Weights of a small mixture-of-experts language model, trained from scratch on English Wikipedia: 19.6M parameters, 6083 steps.
Below are experts of layer 3 (counted from 0) of a mixture-of-experts language model. Rows are named router (the router's row for the expert), gate (a neuron's input weights, with its number), up (a neuron's input weights, with its number), down (a neuron's output weights, with its number) and show model dimensions 0-127. Each number is 50 + 12 x the weight over its row's rms, rounded and kept within 0 to 99.
After each expert's rows: a language model's description of what the expert responds to. This comes from a sample of Wikipedia text that the model never trained on.

# expert 49
router:39 47 66 56 36 57 36 64 78 44 59 28 62 40 43 62 53 32 37 45 32 66 35 68 45 42 67 41 60 53 59 63 44 60 66 32 34 49 50 65 63 35 39 57 64 57 35 74 42 32 40 56 37 41 63 63 54 35 49 56 57 31 51 42 55 64 38 33 48 56 40 31 50 52 70 31 62 35 48 58 63 44 59 37 42 34 59 62 66 54 32 51 62 60 55 40 65 55 54 67 49 31 68 64 39 45 42 70 46 40 32 60 58 44 40 31 47 41 52 39 54 49 62 42 37 36 39 55
gate27:40 27 37 44 52 36 51 35 45 58 51 54 63 68 31 81 38 64 45 64 46 56 57 44 64 37 58 43 54 57 61 66 46 43 60 45 74 57 65 55 63 54 57 64 53 53 43 61 36 56 48 31 44 70 49 37 60 46 56 51 56 52 47 59 67 44 62 57 64 39 55 17 48 53 57 68 55 48 32 56 41 64 73 40 68 26 57 54 67 42 47 65 57 31 70 46 28 32 55 63 52 64 41 38 35 64 45 57 64 52 46 69 45 40 32 29 64 58 43 48 57 48 61 63 30 51 54 57
up27:37 57 55 44 46 46 62 43 47 60 35 49 43 53 53 63 59 68 50 55 58 84 64 72 46 59 39 71 40 75 42 45 39 52 32 28 32 45 40 44 34 53 53 44 34 43 59 53 61 42 43 54 40 32 64 68 68 31 63 44 58 62 61 42 56 61 39 67 29 46 48 56 71 36 63 48 36 46 43 76 54 58 61 69 28 76 50 37 60 66 57 57 20 50 47 51 67 44 67 55 44 43 45 61 44 56 54 35 39 51 73 38 61 49 53 48 50 41 60 57 36 51 46 39 47 47 62 36
down27:51 55 43 51 68 46 49 75 56 60 45 42 58 59 48 51 44 63 56 54 21 50 52 46 40 45 38 49 46 55 50 35 45 39 42 58 28 59 40 36 79 29 42 56 45 62 43 38 49 50 42 59 31 53 64 54 62 46 57 65 59 55 48 29 74 43 51 54 58 69 54 43 38 52 88 48 60 34 61 48 52 23 58 24 52 30 74 43 60 52 51 33 48 55 51 58 39 54 38 57 57 57 46 53 44 49 64 65 54 51 49 66 48 21 43 47 57 43 68 50 44 72 47 16 53 50 34 57
Description: Line breaks, hyphens and pipes beginning list items or table rows, plus the piece stitute in substitutes or instituted, and institutional nouns.

# expert 9
router:39 58 73 61 46 52 39 55 56 45 48 47 69 41 47 53 63 34 38 44 38 65 40 54 46 44 57 50 63 56 56 61 44 50 51 40 45 40 60 66 62 23 42 52 57 33 40 60 46 27 46 83 25 65 49 65 55 36 42 62 54 44 50 57 55 64 51 39 39 52 43 30 53 66 61 28 56 42 52 57 64 41 60 43 42 42 59 53 67 57 49 72 56 64 56 19 54 79 47 64 46 43 57 49 39 33 27 62 39 44 23 57 57 39 32 49 40 38 59 38 54 39 50 50 21 45 41 65
gate0:38 44 47 61 36 57 41 49 65 46 36 84 67 36 62 50 55 45 50 43 47 45 32 44 51 35 53 50 84 47 37 72 47 44 42 38 39 64 62 44 55 37 34 45 65 41 51 43 50 38 54 52 41 45 36 54 47 75 44 55 30 53 64 48 64 59 63 35 46 44 43 47 51 42 41 69 46 54 58 66 50 63 57 26 47 46 55 46 49 58 43 49 65 63 28 58 35 61 59 55 56 48 62 48 31 44 39 46 67 50 26 68 59 20 33 66 61 35 61 43 74 19 38 47 42 43 50 50
up0:62 59 63 46 57 55 52 56 35 51 46 42 41 48 33 60 34 59 54 61 44 45 50 76 53 35 64 44 41 30 80 69 63 64 60 26 45 51 45 72 14 63 57 56 40 45 48 35 38 44 49 57 64 57 44 45 53 55 47 52 63 55 44 63 62 43 43 36 38 51 50 51 51 47 61 67 67 54 35 48 70 46 56 62 52 66 40 51 57 40 60 42 49 49 35 44 51 61 65 59 56 35 28 58 51 47 37 55 26 39 74 51 34 76 60 54 30 68 41 72 58 48 66 45 44 46 25 46
down0:48 71 76 50 56 36 49 43 44 30 60 32 36 36 68 45 46 61 50 38 42 44 58 79 51 49 29 77 48 59 59 52 47 38 69 48 76 69 31 62 38 49 46 49 80 39 39 48 43 55 47 64 29 55 64 51 44 53 48 45 40 57 63 63 59 38 48 56 45 49 47 37 65 50 51 45 46 37 60 39 62 43 54 54 54 41 51 58 51 70 76 31 53 42 47 46 49 47 22 59 40 45 33 44 34 37 49 66 45 54 54 53 42 63 66 62 61 47 62 54 50 25 51 44 40 22 38 61
Description: Punctuation inside stats tables and results lists, mainly pipe separators, slashes in win–loss records, em dashes, en dashes in scores.

# expert 53
router:45 52 66 61 35 57 32 62 69 41 58 41 63 41 46 58 64 34 36 50 31 70 33 70 44 40 60 37 61 60 63 60 49 55 59 27 41 45 48 63 64 36 45 56 62 42 32 70 42 44 34 59 41 57 63 62 52 33 49 61 55 32 43 54 62 69 34 37 52 61 28 39 46 52 68 28 61 41 54 59 62 32 55 41 40 36 58 66 56 62 38 50 64 66 67 42 63 67 41 63 49 32 68 63 41 37 38 70 42 39 32 53 46 44 44 37 29 42 53 45 54 56 59 51 41 38 42 61
gate0:46 62 48 43 45 68 37 70 47 63 69 41 49 56 60 57 39 53 55 50 42 59 54 51 69 61 66 54 56 32 57 69 55 64 54 33 49 54 28 38 49 48 47 74 65 45 24 61 52 51 32 48 43 56 42 49 57 33 36 37 45 55 41 37 46 58 65 52 91 59 55 53 46 54 57 45 79 39 44 39 75 40 62 40 33 53 41 43 68 55 67 52 51 54 70 63 44 55 43 49 61 61 43 57 46 29 59 54 35 30 45 53 58 36 25 31 48 39 66 52 36 56 52 64 26 43 60 59
up0:46 39 55 68 55 32 48 56 47 54 51 74 42 32 63 55 55 53 59 45 39 50 52 63 49 45 52 54 49 55 37 59 38 53 59 40 51 33 84 32 70 76 58 50 41 75 59 55 46 63 49 69 40 39 42 68 48 51 57 46 54 49 48 49 47 38 43 53 41 51 47 34 71 44 55 47 29 51 37 55 45 25 49 59 82 35 62 41 38 32 40 48 62 31 57 75 50 56 49 63 67 26 40 45 56 48 45 53 57 40 55 35 46 71 47 55 51 29 28 77 57 29 64 43 53 56 50 58
down0:63 60 46 49 59 63 53 71 47 66 45 52 47 27 72 46 37 73 48 58 41 53 42 38 54 31 44 82 56 31 53 54 42 45 69 46 39 53 44 67 39 64 51 59 68 59 71 48 33 62 54 34 49 44 45 51 37 63 48 56 59 64 65 43 60 70 50 35 54 54 52 63 36 43 38 68 54 39 16 48 37 51 41 43 49 59 69 33 67 43 41 32 39 44 42 58 44 62 38 43 17 44 49 63 48 31 65 49 36 52 50 59 52 58 46 60 61 51 54 40 44 69 37 55 42 58 35 31
Description: Tokens following of, the or a table bar, e.g. "member of the European", "Colombian footballer", Cyrillic name initials; also table row ends.

# expert 14
router:41 73 47 53 40 55 49 52 57 21 63 51 66 54 46 58 45 49 35 51 40 59 45 48 48 57 51 38 70 55 53 65 38 60 58 54 55 43 26 53 59 38 38 64 47 26 34 40 49 47 43 43 26 65 51 74 65 47 50 64 59 42 48 43 52 52 26 39 60 45 45 45 54 68 58 53 59 18 53 56 62 43 58 35 38 41 49 60 64 60 44 65 67 49 61 57 65 56 21 68 52 49 69 36 37 34 43 67 35 39 46 57 51 43 36 41 69 55 52 37 32 62 59 24 33 36 35 62
gate0:50 59 49 47 33 43 70 31 43 53 49 40 48 61 42 50 49 42 62 34 55 64 43 46 31 44 54 72 46 48 36 66 52 40 58 47 54 59 60 54 83 58 48 41 38 45 35 49 50 28 63 42 39 43 48 43 68 48 59 53 44 64 59 32 62 73 53 30 54 52 51 21 56 69 41 67 36 37 57 63 50 64 45 24 38 37 30 62 67 53 47 52 53 29 62 44 47 53 49 50 69 64 61 41 18 48 66 44 37 50 58 42 37 48 35 70 59 50 70 47 45 68 39 38 51 36 66 53
up0:20 59 40 50 53 66 33 59 74 65 63 76 38 41 47 59 56 58 22 65 60 02 52 68 49 46 47 38 34 53 47 44 54 51 62 48 48 61 62 55 33 26 63 55 40 50 48 49 44 48 36 52 55 55 41 56 56 43 53 36 34 44 44 64 46 35 48 53 50 45 42 65 39 40 66 44 48 66 47 44 51 44 51 73 54 53 62 55 49 59 55 38 31 61 29 54 52 43 58 41 25 51 25 59 64 33 40 52 71 46 49 60 61 59 40 34 46 49 50 56 48 49 54 68 53 74 42 51
down0:36 69 36 51 30 38 71 32 59 62 66 26 68 53 50 43 59 37 55 57 42 55 61 60 44 35 47 37 68 36 48 39 56 53 51 29 30 45 33 60 39 21 54 66 50 32 50 48 46 56 53 59 48 72 47 63 54 53 62 40 58 66 74 43 56 64 33 54 55 46 28 54 34 70 31 29 55 52 41 73 46 37 70 40 43 53 68 49 49 35 60 70 50 65 67 39 29 51 59 54 63 34 60 67 47 48 48 39 41 32 52 60 48 59 37 49 46 52 49 53 48 57 63 49 58 52 41 59
Description: Short consonant or syllable pieces right after an opening capital letter in foreign names and words, e.g. Ogbeide, Ognjen, Ogden, Outside.

# expert 0
router:47 51 59 67 38 58 30 67 72 55 54 47 63 44 34 63 66 38 49 49 41 54 46 71 41 50 70 45 59 58 60 52 40 56 54 41 46 52 42 64 54 52 39 47 60 54 34 67 39 48 27 57 51 40 63 53 36 37 38 56 60 44 26 53 61 55 41 36 45 61 42 59 62 39 73 37 62 48 54 59 56 32 63 47 39 34 57 61 57 65 48 58 60 64 75 39 73 68 56 58 31 19 58 57 45 49 47 57 46 37 37 62 45 46 20 51 25 25 68 52 51 52 57 46 42 31 55 65
gate0:73 36 41 51 32 41 76 56 66 60 63 63 83 34 54 62 52 57 48 58 36 54 41 46 36 39 52 67 46 36 24 42 49 34 45 47 46 52 41 47 46 57 54 69 66 31 33 45 39 65 61 40 38 58 46 54 69 42 54 42 50 57 39 33 64 46 57 36 52 51 24 44 54 51 55 49 80 42 69 57 52 66 39 61 38 59 45 45 34 43 49 28 48 30 48 55 75 60 41 46 59 49 51 41 38 36 58 39 53 31 27 41 36 44 58 36 48 27 51 55 57 62 55 57 54 64 39 60
up0:66 39 33 35 57 39 50 48 56 35 61 76 58 36 54 66 54 36 55 46 57 43 35 67 53 54 58 49 74 42 45 64 54 75 65 55 49 33 46 45 49 38 53 53 45 28 49 55 54 57 40 65 44 61 40 43 38 73 50 60 37 57 76 49 58 44 46 49 59 54 34 34 50 54 70 61 67 64 44 58 33 36 43 37 59 54 57 54 27 46 66 54 60 66 50 62 41 55 56 55 54 48 43 76 73 54 44 41 41 67 58 34 45 31 47 57 41 49 61 69 31 69 61 50 42 84 34 57
down0:54 43 40 46 69 50 42 25 54 22 43 63 54 51 29 59 63 41 67 54 50 65 50 76 48 49 59 55 47 60 44 48 60 50 45 49 41 55 62 46 76 46 61 44 28 30 50 65 45 54 66 45 55 47 15 44 48 46 51 50 38 45 48 46 50 35 29 53 60 68 68 27 32 55 61 48 41 47 57 37 28 50 64 54 56 67 32 42 56 36 64 37 47 50 47 67 40 37 69 62 62 42 63 53 67 44 50 44 42 66 54 59 29 64 37 38 37 46 64 51 33 66 69 58 45 66 59 51
Description: Final word pieces of personal surnames and place names in lists and tables, such as Vasilev-ski, Birkh-off, Tren-ton, -ville, -sburg.

# expert 15
router:44 58 57 61 41 62 49 48 56 22 50 41 74 38 44 58 51 46 33 51 38 59 43 45 50 45 34 44 62 57 55 61 45 60 61 33 52 51 46 52 64 24 34 54 53 40 37 47 43 44 50 46 24 65 51 66 53 42 45 60 58 41 50 47 57 46 37 27 53 57 43 53 49 84 60 49 63 29 48 52 56 48 57 34 28 48 51 63 69 56 50 52 64 52 66 54 55 70 28 65 58 44 61 46 40 34 41 62 36 26 61 49 43 49 35 47 74 59 51 35 34 76 63 30 31 42 41 76
gate0:59 53 52 71 55 19 70 74 46 17 53 41 55 52 47 50 36 48 56 38 36 28 68 37 49 59 46 68 61 56 63 57 47 61 56 46 45 56 53 49 57 28 43 39 44 29 60 26 49 50 64 66 55 79 56 50 53 48 38 45 54 36 53 66 63 33 48 56 43 76 48 38 41 62 36 50 44 49 42 52 45 52 49 42 36 66 32 62 45 59 39 73 67 44 50 50 40 50 42 37 31 61 74 64 42 41 49 59 43 50 62 63 47 55 54 55 72 66 47 63 50 71 35 51 33 42 58 58
up0:39 58 64 60 63 69 52 40 53 48 34 56 45 57 55 48 62 41 56 69 43 55 36 55 50 59 53 34 39 41 38 42 40 40 47 70 26 58 56 65 38 61 33 50 40 73 35 27 44 31 62 52 67 69 33 49 68 37 29 52 40 39 72 39 29 51 60 44 51 32 55 42 77 46 74 41 48 49 43 36 33 37 69 58 55 47 52 66 63 58 38 47 44 53 49 32 64 60 61 55 52 40 32 26 45 58 47 44 56 67 55 52 40 65 45 49 64 51 63 53 49 44 34 46 59 75 33 55
down0:60 55 30 80 61 60 41 58 42 60 45 59 52 36 72 38 77 61 60 52 46 58 58 64 46 40 63 47 33 22 48 32 47 44 56 67 74 41 47 69 61 59 55 56 48 62 39 59 39 66 30 33 46 47 65 55 54 64 51 72 48 43 48 47 39 61 39 45 40 55 47 26 55 49 49 45 48 69 41 36 39 23 46 50 48 40 55 40 50 84 38 61 55 62 41 53 61 70 45 41 44 41 43 62 48 63 42 27 50 48 55 42 41 25 42 57 53 47 63 43 38 33 50 57 54 34 47 62
Description: Short letter pieces inside proper names, usually right after a capital first letter, e.g. Co-u-gar, T-en-nessee, Lo-o-y.